{
  "n_layer": 13,
  "d_model": 128,
  "n_experts": 96,
  "experts_per_token": 4,
  "d_expert": 32,
  "d_shared_expert": 64,
  "activation": "reglu",
  "moe_layers": [1, 2, 3, 4, 5, 6, 7, 8, 9, 10, 11, 12],
  "router_score": "softmax",
  "normalize_top_k": false,
  "routed_scale": 7.89,
  "balance_loss": 0.0046,
  "balance_bias": false,
  "router_z_loss": 0.0001,
  "n_groups": 8,
  "groups_per_token": 3,
  "init_std_router": 0.00639,
  "lr_router": 0.00147,
  "vocab_size": 4074,
  "norm": "rmsnorm",
  "norm_eps": 1e-06,
  "tie_embeddings": "early",
  "optimizer": "muon_variant",
  "lr": 0.0071,
  "beta1": 0.9,
  "batch_tokens": [65536, 131072, 196608],
  "seq_len": 1024,
  "train_tokens": 525400000,
  "steps": 4507,
  "dataset": "wikipedia_en"
}
Below are experts of layer 2 (counted from 0) of a mixture-of-experts language model. Rows are named router (the router's row for the expert), gate (a neuron's input weights, with its number), up (a neuron's input weights, with its number), down (a neuron's output weights, with its number) and show model dimensions 0-127. Each number is 128 + 24 x the weight over its row's rms, rounded and kept within 0 to 255. Numbers have three digits each.
Before each expert's rows: "gets" lists some tokens that make up at least twice as much of what it gets as of all text; "comes after" lists some tokens at least twice as common just before its tokens as in all text. This comes from a sample of Wikipedia text that the model never trained on. Tokens count by the router's weight.

# expert 46
gets: "1", "2", "3", "0", "4", "10"
comes after: " ", "–", " (", ".", " −", " +"
router:129119137160079120119128137097130158081115148101156114107121102136154096124123144075092159133130107136133170134104134131134127133103148101128098130142150153155078101158130150127085144087125112084095123145106129152150147164099153140117073164157159129132136099093176123152111151125154130145109134139150140162136157148090129118139091093130129189101141132158100114124092092110140137125139
gate0:133139131082131118107113135098164123106133140100144133130150134120122170146194110105110154181121126119108100131137066178078176125145137148092105119136107158127121148139127128105131123135141126101118104144145135140137097145124118093128130125099125137100123092109114144103117185122111131114120114128067111098162119133124115126113163093131117159162157119118152163135140111159143125121215
up0:102141116168146161121112146108131145174117203154107094117152160142158133149129070123101144170114117110144130096139094145120172122125089157162073161125122154110127137121119131137146143145132133084162122105150152144118116080123144095095131107095146150119166129137113095139069139131132102113126109134094130118118125126092147123134123098105104105142131107150133136101089130177135155100120
down0:109100135127109138107087139160130121130109141167104149152109149144129114130145127156118140159120150134118125134151122095099154149149091151165109159090101143182113192115146133148127130134151082147146105119149132149146151104131135120124137178124123118139132118139127113078144128097102163141122101140085124095097127167129117113206151144046096088128142146132146139129130125107153110103115
gate1:114111121113143121135135121127132120173117122139164159149125148166114200112161124101143149158149156139129097123085129079111108142142083153106169125124122132156089144158178127098120111132142151149153132150125143134114135119160133067123174102121116113136098175125143136157089138143169110131137105125171079106145105112148122104135150155128172117113172102087154136126161133131128129107117
up1:127119144111115167152131116147138131163113108139135153165135120143136109084146168154145144155136152167153162090134111147141088131155097136131153138129106159100142121155133107108114128162102087172161152121142100154106130126150162085151137128119151114134109168102150095162132090135120108124086151138144119153094113077122100142170131172102135124101150138140147142163167067133124094119097
down1:096138136105133168104155145123099113155133106126156142108109172123164141153139084088165119137103144117125149131058109099102115138133163113145146114169141102154090165104128156121157121114157123100120139153120126128115079148102137094137069101161140097152154119089098128135120109167138133138167136117105098109118153083131101114118150107132115138081098162141116125160097095135123128128140
gate2:129112139124128113161157139119135131093114122099095130163116131130123139108146156113065084111116143086146111122152102093161124129139127135120145117102127141121160170159129152117164108135156123143144152167139151147129114094136135177084173087087106131145129160143104137099133119151146099121161162148126125110151127153140137133126146162121165088176131122102101121060194157132138122110136
up2:154140144120128106140097099136109140104153126111138133172129144118200163125201152118146133112113118120183145145066128089209135141131132134115115146125147128143128121136121086136134106143125123139112126084144116129157153128120121117149137089137091121157126152135163152105137158112129114085128152129104148127141119155146103118105083105133179114132163127112093104113086172139130132150133
down2:117114151101142149151109135136151100110151132146132110116124135121090130156099141164105145126125159156175097150169075116112140110106166127109135128077090136153146158130145129154156137118138092163145129100127134135108131105142124096086135113090149137154103127164132150086158161093139084141146174143132147093193098138135112139140165141077115098166127139111124144127155144142139102096151
gate3:135216119109129150132097116147141103134147134109115112106133150132211124111155169184143160127183131168117087163118131114099135117144159152137116095142130089135111129106096127116158146108133131098158070174138122151116120172156137139171131146131177111129128148102120135111137157137129107152140105120138125151143105120168126138169135097131124123139123106135141117117126124148129091136112
up3:116123109115134106102099152133132146132115133153124111073137118136078130103120037163111134131086158119099136138108135132114110115099093144116141161137153133127149148113160136147158103141107140104115191097121113110131174081142119042114119145163100123127105087113129124120143129107126136156113153132134152127135108102075126140128117187108144131098100147131107141110137107127130123122131
down3:160140151108118169129163140145135125109110137142142139171163097119113109141082128066156159091141128107166129124135090137142134085182125070122144087099116109160158100119153117062106126115139151139113113130172124181150087159115129158126110110115132100135111120131131120173110149163132106118160098132140128150139150163123149117138167131122122140126151097091148116140103147118128107129138
gate4:159161114163090132142126125119108116111103138138128150136128112099157147125112130119157088145127108116108136171153114146154107149129120155126148075170091137116192150116161141106127124121147107117088146103099120081119110176158126120099123145138126076100169181125094111106131139109118105130096164151137141131140161112155139144139168135127102129133105191088114115149133101161117135090108
up4:105132127094104118141134097135124105117095160095091127154119104125171105125124118157166140148138105076123095149144156146145105113147121130087161122141129125107135158123154133119127115112153176159117133101125184098158128136133106131094113100135116069117155087122099111141114145153116135143131205151140163115110086132105110133135144127107079141127135170093098127177128100148120104131101
down4:124154148108125145146132185129110090074167114154096140102101105125148127075138126106121144147161123172120157134122068139146106130169125152149135081089129160108116130132120143098126115161156115100129154131134124105146129107142182162094114163102122167145148122161135124113113125118113113136095100125161147063120140138103116154148161119117154147106111134107090147093131126119152135097154
gate5:124114122101095158135145113108131096125127126135115114101135120104126135150145100128167120166063195123127135164117090122152140129154139134122129135158120170114165145140131076170177112141149116119118153156128125121070103124164081109101175071118108125126149150154102152107148150132149137093132145141139135058163118112144129122111157104093119128139130134092119143115144144156116132118123
up5:119098127121111133116146128157140152174139156123157139070136146148160147139168110122155110148107146106121122175121142150098123135140148127113136167151140167102119130137125130175145156120170135120152126141119145091174132144093126153167091167123131142158158167136136142089141119127151146127126150133094134133191119108128109121101145096109096134113176099191083140124087125144145113100158
down5:167132109126097121095123096085148078139067107113108108149125107111117127123111113117106127121171116138101110148127093104134111075166143109121124105125097107130112102109134134099113144122106141109142142115101142143077085153102140083152141163123153135089108084114109130155120104123145124140094093074107085106099113145121129100131130083139137124124096154103151106159144120105102089163144
gate6:110166112129155137109126128166101156136114107133140141135121116142144134113160105188136133155112151194083131196150113127098096144123127140133127142124096122107154128169130118129143100140133153116109163085126143089173105133087133154192137150128115130129098112124148136096119096114102129121129157142108124135143098126184119146084133166155158122114173130109109139117150106128076101140130
up6:145135135181118140125121130123138101138095121131148101159118141157130131141167115073112136153119107106142135158082168143138152096129140115094076165126129130150102124176113141126144133131155094092123082115111126100076156128121094120164114142140117143121151100127140152089223128137115113102129143121116112107135128137160162147106113154157107142151125118159069152141147151118151130136123
down6:138147109182117138104117092117069113124125154142145152123164168087139156098117081167144092115129110124119108105111098097149100100126113114128145104129107129163152133162119114132128097126165135093142179136125165141121143147120130148151092128128136117121114094107148168144118119101112177147100097119106143146114170080109143125109160128171120139094111118120123091138182086146104126156131
gate7:112112137128146132119128159114118117127138162154119120107123153156133118108125094072078098171110124157131150125156136099089122128147160138142131109127146126110097129108069145101181165130142107161130129092138100148126105128168122120078175171109085116148102144132160106126120131135121105124139081126118095078084098127124149150138179126110120106167135117178094099129120145141113137146136
up7:128201126080128141123132120136125123118160137155111149137134127126110154139140144155178122124144118107106129145117125132135069135147084130147137089107138089128147142156116152126090113106141141157134202084151152092159097109106146077133123108101102115090133114143153131121112138142125120141154137101135161134132078119176115123136058086153118105138111147129098111147151138123120107161128
down7:127124125141108124098080112153128114128118157097149093156166093122144078095074149105096114139132158166127088089124099101143138092126176108153129147132087135117113126100082112134140132142109136113121099125135121136123117151132126150139161144184144157135145114118141124119146124124117118141121092151097101120115207137123121126062158111101127129129142125131145110169112168121161123091159
gate8:115170128103108122132167094117111163125116167134122134164138126123086129155141193154118162172131083157102082148147122134149088124154097147120104125119147085145174145166101090113158134129149146158086093168118130129084108141155139117178106133177142150107125138137139110074146136085124089117134105148119141128147142114128114134117131154139139095148132115147110137135106127137140120162121
up8:150114137150111161132129090139155158131128153109120115103126136147159130135133124077098139103137142105125108176139117110121140130137128132119158093109099145124068060114120140140114135129075104101136056113128129178112111170130133180135149139084110117120199096133121129132137148183122140133127128129105132118102131139154109145152109092115150131110129116104119099125124137090126190114124
down8:136136120077128121119158124098100163126121152133141189113128155149075120200141143169107130128103075116139133146172154124138113144128141084119137163132173111112161151131163129144140126104143133122115111193124138098130137107137114100158094110150139153077137155122154116091127133079150138128143178122117114119185124101142132121125135133166132135144114083135130122160154127120136120134117
gate9:121105122131084144123142096147101124159174139124142122106119123188111129091132113155117145123161177138146119119162121118144145104149136151115101124133136072191149158118131143140114103117153132127134118124120111134109126133093137116075123163166089157100117123137087109123108152096110096096167142138147138099141137139132118142114127105142147075156205128118140129099186144117117160126111
up9:130134132089114139113121142147117100115120131118138158151124108146129154157117100175161063151168125138136115109172129134114148131127144144106158128077120130134157134140110147127165132144144132170128124125135140105169096196075138101123162155150103121137168145117153133108116107087133141102147145140101125095163110107128111154096119139113126050104060132154117124120113133108116108155134
down9:091117131143145129142104131105110141097158132151127117179122110145108129131133125114144170116079148132100134113108120117116144124130117157152107166125126122149096126109170149145163151116116127107158132136111070105104133083154130142123146114147119149089124138146162148149098176103135114125122072152095168159134184122167096168148140112113096140161165090122119119132165126137153189095134
gate10:116137127109106105121161154117118064144127113141147124132131097103103124170141176102098151119106126174121069159118077090149128122081131137116135140124150121083144128094147094112145123102133123101113162126155142141123124128128158115078113103120105134151161108111139107113132116109130125112150130091140132077126131141114092169127142085165177113101167111083151093101122126158113104123137
up10:128132119148124143116137146150126084100154121124089091160146156117151109153131157174130136106155083135133132171118102119140107114099140127114119118125179121107098111105143130122172125138157114076182129141142113139179107130154051147143153127114116140148159126109219114132125083135142086119139119156141121119121124145113127116082125133134123147138098126097095154133154120123144135091123
down10:115140112095137089098132140139126106130124126104081134136125127108144150121119171161152168146156134143171121130153162096119154127112153135080141083085144158141147134115148112126154117137084110113168154131144140112110134118104085149155141088122090140136155122116121144141117164139129097057138142127161080110174100180134136149111173141121117147097131089108153140146125156095156132116120

# expert 27
gets: "2", "0", "3", "all", "1", "art"
comes after: " ", " Ch", " s", " L", "anc", " g"
router:132147146143129112124125133120131146101095165107163113107118107121112137131138122106108118119140123152120122130126129110111116174098103084128107129160168150121102090134112125109091133087102115094119098123108131145162161198077142159116090162125161135126134096094131131158118110169127161149085143121160148128134170129108126137155073077159118185111145154155118111134081116108152132119141
gate0:097138114152148095137162114127154107189122095106111160080146123123085126128167078090141127158129125156129155166148118153136116126127111140133083127127090149146158142187116126118123117119124119138182111114124161136148151134114153120127144081146116077130132113159140142130141108122117172129101155121073131102146134138118066136109115128089155126103101112069137125124131165133116129135154
up0:123104127128131115137087123128132198101123095100103133097104147115122094122090141133101148120152114142146108164094143156166125137152103119136134130114093131173104157132125073127128121088111145110116130089120109090051176127162129103138177114133086133115099118156126144097145129122146126126099149157127109117122153116099178121152153132094133087112122162116100136143139139110131120108172
down0:169175113130117134174127119125165133155147136139143085125070142109169115156102091152128132069160132142120131114111115143150142110104118099140151135157111147082152114143131100119134155141127122098125092177096135077114159116167111133108122107143117139144140146135107111131176118127108083114096086158122108115148185152136124111159102114096130146113165112142114120117093090144129125154149
gate1:139114141153161100153134131082137171127102135130150173103105114100072143146088176144127109082112151131110094135163143114180138179113143116138139118139170125128125149143142116089129132145124110141106120119156133106102130139115124159122134109103119117144088099158105128086131091125134168136111164124103144122118113132116130090145099150108068113126124113153166072104118139137139118083170
up1:134165137189132110154180124089137124125137132154093139169105109161141173144104147124143123110096114127106128156124152125082118124138124133125123134127119099116069138146125126172087112144114127131139180117121110141167137137102118130126130129118098106104184123107129114123117183157136139131159132169100161191144133111102101120145122153107124125104159159143158151119098113122157160182107
down1:163107084130143149119136163127123143109120104114097165179131106161152143152109143086138115166088178094135135131128175149090104115160138151107146123117133091141120161117159138165123119118125159163113124101144146159187139145087086140177120159144115096146133100123168150116122136156103122166130127117116115104112097124092126093111150133132075139143127146092131148139122114133095121103143
gate2:112122157112143116117203139106139062123136093131139108136119104138087140118102127120122115060126142102122125128157134154106144125103124104116118127152130109107142099153122062131109088143101128065118073161123137133091126179127123134115166123116112134151106107155168122150119132163149091143127148114141133138125090150117118130127158121151106163151149137112136096148116146138159073117123
up2:114095152131135184147169086133124139156120112139119098163134176132160095132134142148113104148129133103156150166163174141167141132130095086151127142140143154100059113135145107144136117124182095152152140153140140110107072182140108097159153152124138121127136126115119138142173148178137127112115122120117123136118130144119151114140086113110106147150093132123142175125160149135099135124153
down2:153131104125130141150133133112140151169103124148127136148117122146133143138088141104164141128168161098126119149120139099133114142135145122132120141119160070144158156149135132153166131107117106076067089129132121142139130143171210126138135116099134093093154156102084111124106113134143110156126164096164136144125125130146106134114162101140130134088108129125102080153093142183136099095112
gate3:133174122080118119125174082114116156117122112101099127179118106136139143140114114164092160118141131136119141140129128155165126137095101145145152144159102089099147141126140121145114091143104140137100118124119190096102145137081187118169132150140156113138158118115114108101166129155129122125109109116109135132112101106107130129115146116178115142153147141111069146140111140108133132052105
up3:140139119147101136130128153134140097142158167152160093114110139146119155127159113106107139142102118061119132122149125096138122153130152113161097127149104078117133131116102129127146116119168107120081140129156140136113150167135147139142146138153142124112113124151137128185121123185093119183153152145156143153119142152123166114150106092119150101088161171085164087129128129140086085161112
down3:110124093077120098115131164121158128108098117144129125178116154103119129103161153111125075146074134126122171132153133104192131122126125120160109117137112180111115141161151147135155095166145143121138133100103091106121160173133114158112127151135094133132117127120166156137137132144132160147076132117154118107120077114142149091134149146110159147088104140144101096114099151137145114156096
gate4:121110132135153134132109135150145111144095149129100101176121159100139121098127113121100228152128094111098089141155171167098132110155199136146123145130106137128128080115111134099130129113160109113109108100152107142101101141198113134092141140154117160117139128113111089141119148142130131167139138145116149141127111147093131112118174134124106151145146117133143122125130134156156156166144
up4:143118128140125114095182130135141142142140137118139136104106144136111106152117089091041141144156121162061121113141192144151155126125136143129131138167102122118130099078166115116105134106105110145115146124113102141119083187167112145144112161135168125112133173117136135137112098133107125153138124124144112099130141102098137155112167142103137125125117108132174119151094097168134120134147
down4:123096115102105108167136122093106132126150139169107136127085130152122128113156148140162134138092122147113141162125137116162115144088093096109129147144134107112107141161141101160161126139118093130108145100122107122079136078119172123114115131146122079141140128093113149144138110091164138102108102135117099164168112050120123138197107140150161129076104116131152126120137140153108151132143
gate5:178164141144126084124098105128151111114182130143132163176127145119105130154169157170101119170141126140122102144094146112115101089125135123098117124135123115136154086127118123107135109125146141132118124181124148137151138115116141132140111143117135128134098139149130190122126146117131135135100114143148076105112164110165098104097117143038150105113130103118143139124109114117165193145143
up5:133114139133151156121147149139127179087103123112096127125077115145125161145152141121104147140131111140090110122096123126116124115105152110095162147100152155107120115154113117099161119132109107125118188097130112161157158151088151146118090159132110118097125166147153086124174141138127119139158100072129178134163125151149164139141074098147125137174135158136109144135144129120119099143081
down5:116128128170136141159141086169098126130143118134102127142117111135108100133131138117186112104161159121167146090129152142135134154119126147096122083117108108118112138171114130113149123137145118073095070105130117096120119139093120092156152097136153140109131158120150129105141167116120140107158130202139120137184097147124123139156112143120149174127143162165073132111126154116154145157133
gate6:152126128115174136131071123160135135121107125127100105154130160150140159059147105154110149091150114115158108075149116172116111156094141148102181113121115118098130100157136123113116161157136152124110121123151117113121148114171161114118130107108127127177112098132078125118119119170142100147136156123118134149138126118108125101109160128145117078172150102089114157121122102170153113131163
up6:150090122137116095149166139121148106108145186121147135109164110107149101082106094162122108103145119159115105101100120153093125145105121100136100134159151086069122121098133126101111173137180123098112103111124112130148125091093135102157099169155138132156161105126156119123110147122123133106117132150156112087112112161104124144165135138114165147113131143087143132095123169121110137082133
down6:140116090130145119144080106158156150104173113143101099122136099095100108143114096149145171119144085118124121130069098119093076096118150127150123158115112163144149124122142139091119136110121154108136132150174115136154158149100138138129128138161099123139157098128134123187131117134114108137137114112175132095109118145104176151139138144100113122127124062092149145139101070099125134131125
gate7:144117137153183117146115121136115135113110109135119145152076117113142134142100150110089102122110145134083088135143160115163166138149138115171092114101134124081129131119154110116091116135143132128127118164097104093169090098121120101149140098107151140140093147075113145142108176162129170113133061152143098099111114108133108134138125119131144089107157117103120113149105150121130134072097
up7:120115130111151077104084151150091115139117184096133069114153136132074107148131110090116106111111142119160148152145118114108093097142137084133189156135089183106128097124123108128131125130150102111154158086141128119114145157139082115115148116110154158152130106157146135132103120112121155115143142111112116158131125113119111135137118127139176095143088086122131113152085117107156160133116
down7:139113086107146145137120124078156126135106117127148128105147118116114136177155157089102078140090187118111131087151123086148132123128137134169094114102132149100058145106108129123100138119116097118145108106140135137116140139163134112126134150116184145119165151151119136155153136092095099119141129117114156138129153165145104163135103087133181133103085129107156152139105147128099151101127
gate8:170146131137158147121108117107123165113121121130139118140145179082129141108177099135116136156136107137154156157153114152140111121134110107111108139141124100137165101141165087119147135162108134161101089119108158119135130097152135115124120134110129169193130084118113115126153124148152140128167174121100113103136168113140130119136135160156156096107169160181109109060105152114142098125150
up8:086140108129132165123136122088119135150137159149117118113112105141135145162146135126128127119108113177152111131119164117078155088107095116155113131145111085120127144112098126120130103111099125141111140158087180116217127117120146132127131120144115116071121105117144094132099132129138139118131134130169135080159183174111109120159139115151191143140127141092104117143172127131151127147113
down8:096180137067110196173114124155132162121119161112152139102149125111140164159094112142133114131100137156186137179128136081133140145131108135098126117130121135139147108120114111103150151118133166111145145162174149161171147166077148128095106131153133106119098100136127155112112120133129112116095125135095149132135151149125119162125142127097173092147135145133131085113141137095132122150142
gate9:119145124122129120090122128144103136072139151096102116061106150106136100149149124138142126094114145132090107114160129108113122174122117151132140148165149107127056129134135094129113133107129143160163112126129132158101092115147164163135089114091082105090107112105159123138118087105137170140148119147160152128125147154155163143091102151108116104100124128120077146107168144101150125133132
up9:151085122118128174094096089096107153130109146130144104133106138114173116152097112166107142142129105104146120160152150163097166132114094116135111108119138136137140131124094120097130122094118129148149076114149113132095115155065129132145140179154133102189125128126151146107105120153081070132116133090138146169143118097139152149096121137163113126121109150132139136119119172138100161150145
down9:152134122148144160124116142145169148121127133122137139111156135074112173139174135136114197142118178122114102125136081135132096115132126152149120134127123122083124127093179118125168175148200109105113123151133131139093122113147158134151123172130142125125127121148122161090125129072139123119118152092089107094131095137139143141171114120139088123109145131126117133088147139152146147179128
gate10:141143120144117106125129112164111142078140123120157064137131125114116127126159153044147133150136115152157124094106160096138089117142108138093119134152160126100108125119128105136139112121105138139177094130136131143124125114100158195137148109138088136154125135181066156132101130125140138092117101124147124103130098099148117180140102143149131140154121104178103100138118133108134123142159
up10:123151146142128117150082116131171112142140148108160068135132160122130120154107111110117116126109128107169132155096115141126158152138136120137135102118171094132093161131104101132115128128158167145103071137103133109147134125114092190091132144136132102098100125145115119167103121191093102113096122154136135184127142144122159120134098110165165148121151140096089131138114125147150103151170
down10:119151114111153157099127147114163105146118118134139112137132165166157145128125102122150131108119152124119170120199117122124098102113152119126130100150139135201151143084142100105123159116093118135165137142099138149091139136102115109143177178173157139117088146151111140097143122093158143120173134134115157094117083128111137110159151137117106143085110125129131141141188111113103137117131

# expert 26
gets: "9", "0", "8", "6", "10", "7"
comes after: " ", ".", "–", "′", "°", " ("
router:122106143149100119127116137110139146105125131102153116084120098138148098135170156075118161148139123148136155154077114111150141156085167109109094168147166164141085103138130166133099142112111117100102122124110128154136149152113138144118066143147145123141156117104171138150116148108153130128121125140136139143164146146111122116098092084130162191116144118154091123116071115099142148121154
gate0:121148133104136133123181140124117198147120122127112120136161158110133158123150144138157141134165126151112171140156096138192114142138110128123089190134102120128154125144139111101106128130123140102078165163125142148102098083165121112095101090143151107136111133119094118148108157124127142101145115134109155133142115092108142093089096097124148109179149132100114107140169161114134108131157
up0:113167113099135125119107115139131132162106152133129129155136133103112169149143128155130177124169152140095178147139090162146094175150080125117099052114130143097152131110126130126109102149145147117114146179128145124124120126156152153105074079121111114128107185113120114174089146119104115115141125141132149171122110147140119139124096082110142102158134132135150118114157114098111139145144
down0:084144156158137117112082150134137129123140158160083168101123138182095142164129121156144136080125120107119109142139195118130134123118102143116142154104135154124126142162126151127135109171170158128123154168136155104139138103092136136106125143130117132179134130166090084137150087156122136155134152154140149116140111132138127151136125103121148137173133108122089147068134110174160129127158
gate1:094147149109203133103111108122159102131143135124142140072144081155135152104204128100155104174092153126129117149102125131125133111134139141174147118130145158148131125145153121101105107164183133135107129131139116153126128077138135128085142147139083113119114152105094132091123152100131135095138137130146145095120109126148143098124120184144125097141147123104127125117147144110079097146112
up1:145143108142123102123145122126130136103134137127122109130148118143138115159110112091123118086122162074125130134158169107122144110088106122133148183146121117103096127107148097166180111128102116153126111092144123157115111124164089109115062122125151073136127155166100125102121139185129095100138114124101104160105128120143117127137174113131143105157143145171123093137161136158146065118124
down1:143108123099150166123126143146111106130086114101173140129129109159133131145146119145127172121103110166129125125095136102137107136168151136123132107090147154157136136126127126091116153084122120116116118138090118115138170115104139130170135160098113149108120098127123142172131160085128181144142162112142098076153098149121122117130112113098128120152121127102177172121078061093101144145170
gate2:123061124122112141118126104133128115096122148110159118098125107114154111092129118125083116087122164115157076117157148151129152114111146103134082120137128092098126124150158126113142128150131141158137127150138113153096152096144162093091086139117107120130104128104102165161139143160124111167127105174161129182134190125141133082133079145154136175112124133099110156142117140102131122106124
up2:124134124149165152127133153139128136099138136087214134087132145103121126108140162086135118107138129126092106131111124151165131112124128122136120129165116100136162099143132134109107101149123134112126144110137123149143087147126172147090116143147111146108132104124135111129095135118125128146131109133136143171157142126122102140098061065114147134049126119107166140143158152138071133160086
down2:137161128103139133099117174158132089159109164133189101132158136096147104103127145150130126160135144119117104143117154134146122098149133090144142123134082117115093113141159134113116136151180145132135111157107147147158099114123077113166116165101110131104157092106142137128101100114123146129122150074114114129115139124094151109118151121067091121113100105089127178180130127102114125134096
gate3:120103140111142159144131170118126161135142142174081093106125129112088139111143105130146111141122132131158133125089152139159087105108137138105096083171184150101136141117089135101116110118139145122202143129155122077148130074132125143182138117136143117101111167105131147147120098161146166119155129116115139157134157111135113099120122135153152090181100144130123145126130107148119098127107
up3:133145132120124094113139086140146120128119098120147111105133157131134153112111136151083128126103139077117139083147136085101190118162105125093122144117148103189128130133137053136107108130109136133107160214117116126119119152148143090122108156088167134105151111145135130176143140081111167135134122128163114110146136103136127131157109115146127142110159128124134120141116112126141159101163
down3:151124136134160166118127138146084147156111158114133154121102136154089128116157127095158111107141066125159094115117162124146052132128108094114128129140136121118138112115128156100101118081150139127139086103118147104120122123119154119159127075157115131104140111123144142115121115155165136124125131137073118142112148115138148089168102151146154130147117199177158102135137111091153093132113
gate4:133117134135135067138136080130129091124155116090119128088143130108113126095119128126154157147148095116114111191107109107174104105101147159155108135142129123127137137138174139124163095172121131154156158140127106107137127095150075120086143126149096111137113129144130134107171133119119128132135189113147121130125099111126116156120143144166141195127130096060136130141103127158139130129167
up4:131092136119098098121118084104101135194145125113130122118139128120117111160178119158059095074141156148141153126107116116139156135135096111127106180109127118151126101122128143137183136135084137099152142100130114161121149138120095136128121146085120133139106127121185133149093134160123114115134092116129142126133106138105147121174115167142156111151140133149145200114091135115145149133114
down4:096136118110137139084134147120132100109151172160124145119148111165120163113135091115116117164109123150106119123144131125151063126174081111134158127091139125157128149128165097106111126108127101167162102169114137104099125139166096105106117143147160091088127125116101099153111160119120128166138137143166152109098106114125098160121136135131143128089117164107136068136168084132131101123111
gate5:127133138149066140121103104123109139116125135117119122157151155150148175122196194128167124159123111159161101144174130139136102142138120125144128112124097159154139109129133108161096142155120134137119049135130128110102142117144112173113167108113152116149096147151123124141162177085128105103144135134117124075146113107179122111115153125107140151156123109144100154120105144112128127156139
up5:108093135135140076135139183107101114128163115119104130098136127108129136064120174156108126118128119157116121131150160077119111124106123136131129082148139125138133100097093141167126129121168147087131138108129099132121104157161162156076172111096111140119089139103108100185102111148104125142126094114133132151123151170164137127129137132103180121100158103118136090135162131114149125123147
down5:104148138145152141162092119182152135097138114164138109127130175083124094154089156131116126159144149135164133118109110093155158118099121162105112123107104134125144153138152132102152170101125094151169167150157105119099126099124097172153135123147105146173157170134157117090143128097133150137123147159112109137156158140135170143129128141121135099133094181136110106140157140110153096139102
gate6:123139095121081114162120115133132123165145131166111117121151099108069117138138137075165109125151105113120103109171103135133139133132132137134147081091159129144128115142130118116096154098133149156096136111128122141117125134124132094122113101094162137151139105131150081139110068188129151073137122136125147135120124155110103126145138144120109124074168110158148099116086122166145101160072
up6:148132130170164120112128115132121157141163149117119119127175175114165139111148131131116122176149108178122171138126082109124137125108123126135146140112135117103119121146124140094083142131121128117088116106137127134176139099136104121142114128099148127148128184142148159120155183129142112145138104130090103180125120165130119122102127145120161133050133108124173196140135135110146177136113
down6:115134120079115161161111127110155130136102130098119113099084131144129132198141138128156123143117151119141136156160124119128110122154147148059159126137074137120094124122135132106169123121129120170138132141110150104102097126121131159162151144139099121161143113136162086131098089114136155120151115092101081088168119083125130104110111072105120130115142147156072091113149120129121132128135
gate7:116112114129142175121153123152126100136109115122118137103116113118131121092143087099130174056104098160107143125142150125138108132120111143144103133149110100160101105048126159114091147151119137141147107148133152136134151091138129202107167162129139100107125187146122145131155150191150128123129120126124123134145138147125141115117111098134137137088121108180111120118100125150124084157134
up7:123162123113137208123110079141127103176142115133139128072136097122133137105150150133165107129126117117102152170127101151124106120102114124116111127161142130146126089132103149168153116167128128148161120100120129150184114111157145108184104106133135064116142122146171108153146172162131126148135133078092145132123116141158092131095123106129131178126136108122117141104123135132148150138130
down7:136107105173107115170120139148139139102092124105110121141139104098119094144072153141152196142130108130115105142134160129149141115141159140122127091158119080140137136106109115098147109113152159137102165176119058089110137141129135077159127131153154173099140132162137131126097147121129095140116122121145107145107078155131121127080131146107130130105127100127099137154113177095133127120140
gate8:118148117122142147115124133152158143153104171129104125139114119166179122170148127133097129158159161145167095140154141169108162128131088122095113120107151138127124134138122144112176127103105126138121059108125114151136088119086103105132112104104153148120079148122156121153072121134099102142145138128133141097178144124140129109139158097129096132105193111113125147115080103108125160140151
up8:145080131169143124121134089159132106129165116146144145156109092137147153128092155153094097107156157116151175088155120111131114125122170109102122148175129082100198117139094126184169116152134135080117129143118133057146155158122125160134142166163111111137126131143118137119142126101153139132142149116119106128128103130150112171124119113142151134093112150127119154127160107127102137121121
down8:131140126125135123155155130144108122139129140106147070132142103125110133104165124086133099089130094124124117133156131153172121097135128135070163093137118110101110103140145127125101107132112136128093104123103161146134134173149149126129152084104166115105116134121146148179153127150152074099159135159187129139148131110123121124106111140210135117128122115111095112161118102162115144165173
gate9:135108128132102139106128138137135144157130124136123103178120111106157119157068110117104133141160107119122096090108184154160089078117138119157075120106191107090096139135122129094115120137104157109106160091121108124143093115133140115158113161141137124126096134123118121130128138132124100185165110109114159153101121168101129129168083112130135096102124133086109156149159149124147113123105
up9:137141157120102099144114110118162153129128124100167125098113085147160136137162138135123188144114155131158118130079143106121146151107200147157131131115169175154118141121097118135148138163125135124122152124121132127137120159092117121134138128112088164129148139154200119100124143102134144133146148136096147109157104137116118140113109098104189117163116104098072122099094122155154146137148
down9:124110148117131135136140134112128120123148132118122136134135120123092176139171207135164104155121137187115161170127118129114128180132087120099120125136086136084128128143141115135167113105138077187125121139088110106098139094134116115100150107133118103145105187152118152083119134095145120091122124166124082121121108117134144137132152156108120123097109142159116121130125114088113161103099
gate10:139132138180150098149081078139134130147151116132153110155149126101137114113143164138095105133127176070145102186102104151134124140142105121095122123146143163136111115087145131185131144147104102130129061120129106153122132143152142088108116142122108146125130155157113137131101176105135161133139138134158117135155111126202117156138140132131073105123135109095156130135107093131139136117133
up10:151087125124148112128159086124124125108117104146108124164139141136116145173114103112099120126103121148133134078114130118084117139128112136123136112112157120114165153125124143164124118112127121123112148171139119124169152134097063174146138107080187123136144109133086113072139094104121145116098157106109133140095109119120114172162158117130194126158108164125093094130160134110126152156125
down10:112127127102107121139118143086105087139158147126150154155107134129100106120134122152101187101108134119160181127158168138138152103132141086089163091088110093110077155144122126146124162129111086096131104121080093146105100155144124083135112132118075150099153082121122135132097145130125161114118143124148110130134162129127131097122145099137106104135135120142139172150115122117133160082146